From a checkpoint of a small mixture-of-experts model trained on Wikipedia: 16 experts in each of 13 layers, a softmax router.
Below are experts of layer 10 (counted from 0) of a mixture-of-experts language model. Rows are named router (the router's row for the expert), down (a neuron's output weights, with its number) and show model dimensions 128-255. Each number is 200 + 40 x the weight over its row's rms, rounded and kept within 0 to 999.
After each expert's rows: "raises" lists some tokens whose logits its average output raises strongly, later layers aside. This comes from a sample of Wikipedia text that the model never trained on.

# expert 2
router,306,191,170,142,143,149,187,187,211,286,193,175,205,235,161,196,284,151,128,249,170,206,171,198,247,152,200,180,169,263,231,190,231,181,130,204,121,171,182,141,170,184,222,180,231,233,198,224,189,160,228,207,220,220,226,250,281,200,211,135,128,165,137,137,135,194,166,180,223,165,187,259,238,239,253,231,161,209,195,247,180,174,216,175,263,210,223,246,184,258,190,231,184,134,210,251,136,176,238,293,249,160,167,194,185,178,189,213,254,258,229,132,152,179,161,232,151,180,173,204,155,219,234,237,162,130,240,254
down0,169,170,317,193,148,237,201,186,161,177,232,167,186,180,153,136,182,174,188,252,77,209,181,227,201,217,166,226,192,172,202,294,218,194,183,253,182,222,195,241,226,216,173,165,179,281,155,208,169,211,272,200,165,194,115,135,187,188,166,183,183,179,204,155,119,201,194,171,270,167,196,286,221,249,183,259,161,248,274,157,144,211,211,171,221,188,249,155,175,181,227,171,152,187,198,130,200,232,176,223,197,227,147,124,231,186,177,193,226,191,172,187,224,256,195,168,144,200,181,215,197,169,179,225,179,222,263,229
down1,239,183,168,203,236,223,181,208,197,229,202,214,227,212,160,167,197,239,203,231,320,163,205,257,292,148,228,227,161,219,239,143,198,147,209,226,243,126,180,188,175,186,216,222,266,163,104,236,170,239,135,220,214,183,240,214,235,200,216,141,207,233,241,189,223,289,181,213,160,151,196,165,161,185,140,227,242,167,151,229,228,178,281,205,206,214,246,243,161,285,149,156,247,294,233,220,176,205,206,202,206,201,197,217,209,229,146,238,204,147,177,190,161,233,173,229,179,259,220,223,210,149,198,195,179,251,246,265
raises: "ob", "b", "und"

# expert 8
router,215,268,223,302,204,190,184,184,193,250,238,190,224,220,203,260,199,269,249,240,183,238,193,192,181,241,185,178,185,172,247,155,153,231,143,236,165,306,209,166,213,123,177,235,249,208,233,257,172,215,242,179,227,195,216,226,261,221,187,168,225,223,156,172,82,208,179,199,201,223,191,172,234,153,153,239,228,237,199,208,229,246,137,127,154,183,200,183,186,136,184,198,138,208,207,212,230,255,155,179,219,206,125,194,195,264,221,256,225,209,241,230,308,194,137,176,136,168,233,157,246,169,168,162,182,209,165,202
down0,229,163,130,202,272,141,189,182,244,215,204,247,194,158,150,199,198,202,266,216,219,224,180,250,188,243,215,153,190,256,247,203,173,144,209,228,174,254,182,208,189,198,228,214,242,172,257,207,211,151,224,205,179,209,251,236,192,155,218,232,203,203,145,193,255,215,147,183,146,175,166,197,215,207,215,263,224,205,238,150,217,171,345,173,208,208,169,242,127,220,219,265,233,174,183,185,216,184,160,232,206,189,202,264,174,255,155,200,221,214,228,240,164,204,241,252,182,129,176,195,187,162,225,169,138,74,186,208
down1,191,231,180,114,241,144,182,188,174,229,180,202,182,195,122,231,217,160,194,329,151,234,250,213,261,253,222,159,191,227,294,181,166,278,243,182,184,235,178,244,135,204,262,147,194,195,155,203,111,161,166,133,220,231,186,252,202,193,249,228,151,204,137,153,139,228,127,182,179,162,234,251,225,221,203,149,255,192,232,176,228,198,218,194,216,188,206,172,236,174,239,224,197,164,117,179,131,102,205,210,230,274,235,237,186,170,216,183,215,261,236,279,238,201,113,192,218,164,181,193,173,263,247,253,229,238,179,184
raises: "1", "3", "5", "2", "4", "20"

# expert 15
router,203,259,239,160,222,203,151,211,211,185,218,183,186,181,236,181,209,155,193,172,178,226,238,121,202,160,183,233,163,160,194,182,212,170,258,149,220,254,244,144,178,186,266,127,240,199,179,218,247,162,221,225,149,215,297,169,185,201,208,200,242,158,266,206,267,168,160,226,151,205,219,178,255,219,241,207,234,186,203,166,179,186,178,160,146,264,254,156,203,131,226,192,300,209,175,167,201,134,261,223,203,270,161,169,228,201,158,191,272,198,108,242,107,158,196,253,179,141,138,139,246,191,159,208,113,153,245,155
down0,129,235,194,207,212,223,203,94,176,143,199,160,142,214,160,203,200,190,201,225,216,177,173,309,237,251,250,145,169,208,172,165,199,244,256,245,150,242,181,257,181,255,253,215,152,225,321,286,227,219,242,204,239,171,194,149,241,300,152,203,161,112,170,120,188,221,227,191,238,173,150,214,180,181,210,174,174,223,214,122,227,223,89,208,179,201,200,206,190,257,192,131,209,147,211,255,253,189,247,124,179,219,224,183,183,122,142,184,235,153,215,198,235,291,215,188,182,243,249,187,188,194,236,187,198,233,218,168
down1,239,225,148,186,210,191,274,233,194,224,151,241,145,163,237,168,182,184,198,216,225,226,220,227,186,285,215,203,133,227,186,171,140,175,258,112,220,206,297,136,203,260,228,167,213,185,193,241,213,205,250,169,234,212,216,130,226,256,241,204,196,213,187,228,181,170,172,252,275,215,229,190,205,157,235,195,148,176,185,215,227,235,265,194,158,210,166,169,165,129,158,154,111,174,255,194,276,160,156,221,175,149,183,167,230,159,234,259,210,208,158,190,191,243,227,192,181,152,276,165,247,185,238,266,151,208,211,223
raises: "7", "5", "8", "0", "6", " In "

# expert 14
router,186,181,206,250,181,151,212,228,224,175,129,237,173,260,227,213,198,176,258,183,168,216,192,246,232,236,138,279,233,222,181,244,196,180,214,196,170,234,167,243,148,143,182,230,197,276,244,112,166,205,190,197,169,220,143,216,134,179,239,177,167,135,203,226,166,215,264,233,250,213,238,247,221,249,193,233,203,121,174,274,200,197,206,280,241,170,206,234,139,228,240,227,226,285,201,131,233,168,185,106,202,194,266,199,223,171,177,200,165,250,261,212,257,238,193,235,223,207,203,170,175,175,206,211,237,192,208,269
down0,180,185,220,201,220,136,181,169,179,189,204,131,184,165,189,149,209,190,232,197,140,235,224,201,146,217,182,238,221,218,253,113,169,215,186,180,230,208,162,230,190,250,175,198,179,125,136,162,223,191,259,65,249,262,247,206,222,200,203,207,169,186,172,219,151,202,122,298,239,175,203,275,190,195,208,199,205,174,240,243,237,237,199,256,219,155,160,209,165,165,178,228,222,235,208,123,197,137,216,228,195,243,201,205,180,183,247,180,219,176,228,166,244,188,225,149,207,126,196,145,243,209,238,233,191,172,147,160
down1,242,139,190,194,154,195,206,190,222,197,216,216,145,157,206,169,257,164,181,153,236,168,212,188,169,188,198,214,150,183,209,217,174,203,261,153,204,212,211,194,131,195,196,201,236,217,92,228,130,167,216,273,242,193,193,197,199,209,148,233,246,146,211,222,226,236,243,190,201,186,243,189,185,87,209,129,177,237,193,166,199,234,248,203,174,305,140,119,200,172,137,215,150,222,174,217,209,272,242,223,258,255,189,175,176,190,210,169,265,152,164,207,221,174,201,155,160,195,173,140,185,256,228,160,162,192,159,238
raises: ",", " and", " of the", ".", " of", " in"

# expert 12
router,253,192,140,219,161,270,107,144,143,196,240,219,211,161,166,147,162,267,152,221,171,193,202,154,182,188,295,157,218,204,210,139,177,170,224,138,220,147,255,248,177,157,177,201,203,190,152,283,222,203,163,211,166,270,113,223,191,262,177,235,213,121,202,224,178,213,241,178,208,217,229,181,169,213,277,222,219,194,212,216,195,225,149,186,245,220,187,176,224,169,169,195,166,178,227,291,154,197,256,162,212,168,156,206,229,125,238,218,211,120,236,126,207,249,185,235,204,222,142,174,185,166,146,215,268,179,168,177
down0,233,209,185,200,180,197,185,121,229,202,239,182,179,235,230,254,153,179,217,216,159,248,209,145,132,175,218,220,159,219,125,164,186,195,191,238,162,168,224,232,161,131,258,199,249,227,336,213,140,190,294,166,167,272,185,199,187,209,189,174,268,228,209,196,206,283,217,179,254,197,145,219,222,130,196,240,158,217,167,217,154,173,140,153,231,205,230,185,213,146,148,190,200,129,205,145,158,172,196,196,146,145,209,187,114,253,167,231,155,144,202,173,175,175,184,212,170,259,187,206,257,188,142,178,173,250,171,220
down1,154,230,279,120,185,187,156,57,145,189,118,210,267,278,189,253,240,215,177,171,146,167,217,181,203,176,226,246,162,181,173,139,271,210,164,148,229,142,235,224,232,191,188,246,180,251,240,190,178,149,203,230,116,109,125,203,230,202,173,141,252,214,258,196,193,159,212,104,188,139,241,200,215,259,207,305,195,208,229,189,232,144,125,267,165,198,222,171,224,192,204,160,200,196,248,171,235,190,199,167,209,182,164,168,263,210,147,233,273,162,191,225,136,200,161,187,181,218,174,142,206,197,223,177,193,170,224,176
raises: "==See also==", "- List of", "== See also ==", "- St", "==Biography==", "==P"

# expert 5
router,217,200,194,174,198,207,204,228,197,205,173,224,216,277,158,190,269,181,264,169,248,249,174,214,118,254,171,141,222,218,226,254,188,169,238,216,272,177,158,193,241,214,204,165,165,149,155,170,204,205,177,118,239,192,199,236,249,169,177,251,256,169,211,170,307,174,206,207,190,152,139,212,265,268,141,126,179,137,178,210,170,178,211,137,171,158,226,191,253,208,250,215,155,163,179,214,215,230,177,207,140,243,160,166,206,264,241,177,162,217,147,167,167,237,292,85,205,116,206,209,227,190,138,212,200,222,180,205
down0,248,182,253,196,145,259,215,141,204,194,201,206,216,244,172,219,189,202,165,194,220,239,170,233,264,205,151,204,163,158,176,190,213,201,231,227,179,58,238,231,174,191,249,205,254,163,83,226,217,185,197,171,181,173,261,227,200,216,220,167,176,134,190,238,202,203,194,217,273,200,226,225,192,238,184,173,181,231,186,140,209,77,184,180,179,210,176,196,198,183,265,278,219,100,184,168,255,241,159,195,231,191,205,138,194,184,170,206,239,174,232,142,243,205,200,206,184,255,198,173,192,294,162,232,225,203,138,154
down1,201,299,254,187,190,210,198,205,251,264,178,190,275,260,185,277,286,189,175,207,146,213,238,187,130,185,167,164,211,205,189,188,180,157,211,246,233,255,162,202,224,167,249,218,222,183,155,263,147,206,191,239,262,216,191,230,174,227,230,235,177,252,254,209,176,244,152,221,298,250,205,169,211,170,227,268,225,187,166,196,185,189,293,205,240,210,235,234,213,152,187,244,158,282,198,190,219,213,196,147,195,184,146,237,172,213,155,179,253,185,174,215,236,183,187,135,179,237,154,160,139,238,176,174,235,212,203,175
raises: "\n", "\n\n", " This"

# expert 3
router,165,208,204,235,257,254,216,265,228,161,236,168,206,170,141,178,217,279,153,114,204,223,173,201,191,209,246,212,197,195,244,253,201,129,165,176,229,148,222,248,138,182,126,151,194,180,257,208,155,240,185,155,201,189,138,217,210,251,129,161,151,183,264,204,164,198,162,192,192,226,220,153,176,141,178,212,186,267,165,136,168,220,185,238,218,211,172,189,231,155,170,213,270,128,269,194,175,148,249,137,175,248,182,213,242,193,255,198,174,200,245,137,265,184,225,259,207,124,277,125,165,179,225,274,228,178,214,241
down0,183,182,220,185,170,106,236,197,236,102,211,150,153,223,190,239,246,121,199,225,187,192,185,247,171,207,205,188,193,206,215,201,206,156,134,250,209,218,171,190,180,216,171,200,195,199,154,210,156,222,207,251,190,195,201,235,207,202,164,268,178,189,234,169,245,185,166,161,204,195,253,205,236,231,161,197,215,178,266,214,207,258,404,246,167,178,203,240,196,148,287,195,238,186,144,166,207,189,129,155,182,224,146,172,214,193,164,176,178,131,176,201,167,163,142,205,198,215,208,183,211,166,168,234,181,174,243,230
down1,154,168,275,225,129,257,207,291,250,258,188,167,193,139,160,255,184,184,154,192,179,273,121,306,173,190,295,200,253,233,119,269,199,191,193,172,210,235,203,119,180,204,187,110,205,173,183,216,183,160,209,110,205,161,233,227,235,185,195,201,220,212,196,159,251,163,184,181,199,141,249,190,293,201,221,195,199,220,108,222,134,163,87,250,110,184,204,213,179,200,257,212,180,246,193,136,231,228,234,270,224,170,221,224,206,188,144,196,147,182,210,202,146,166,212,248,222,246,221,251,180,262,260,210,205,257,180,269
raises: ".", "984", "999", "978", "994", "990"

# expert 13
router,169,189,249,266,171,168,156,285,215,219,246,211,231,249,154,154,215,188,194,160,158,292,157,212,293,199,173,139,276,205,178,221,138,235,191,180,258,192,169,193,163,263,198,290,232,203,202,122,230,144,133,187,172,212,262,221,278,176,211,198,194,213,158,237,210,173,197,233,194,157,264,183,196,229,172,269,213,207,197,154,202,220,190,208,208,195,174,193,192,164,151,146,249,176,195,198,214,141,195,257,258,201,206,190,189,195,140,228,130,208,180,248,119,185,175,281,176,195,219,245,251,114,210,138,158,147,152,179
down0,204,184,232,183,153,128,189,160,120,206,190,197,163,195,177,221,213,199,203,262,185,218,145,280,262,191,121,190,168,254,251,221,187,168,208,165,233,200,255,197,217,184,239,215,269,178,174,196,231,188,142,237,214,191,245,192,231,169,182,227,192,211,249,245,200,181,109,210,172,168,238,183,207,211,174,184,214,197,184,213,177,263,149,123,159,217,226,173,225,200,196,221,177,250,184,227,101,137,246,235,235,198,251,220,238,166,223,226,150,237,147,239,240,175,224,175,189,199,194,174,242,206,156,245,184,234,179,130
down1,183,205,157,153,208,141,148,189,280,146,202,176,149,185,247,182,238,281,196,222,254,229,190,247,287,164,223,226,122,175,215,168,160,171,268,177,233,153,195,212,202,180,233,193,191,152,127,225,244,200,218,209,163,171,156,229,188,197,181,272,192,136,200,197,208,183,194,221,168,181,220,187,174,207,201,223,260,206,173,229,113,210,305,166,129,232,157,251,190,259,168,215,159,187,228,214,192,223,176,132,264,243,165,253,160,180,232,187,270,217,211,129,157,202,232,157,225,209,211,197,179,157,156,247,194,253,177,294
raises: "–", " and", " (C"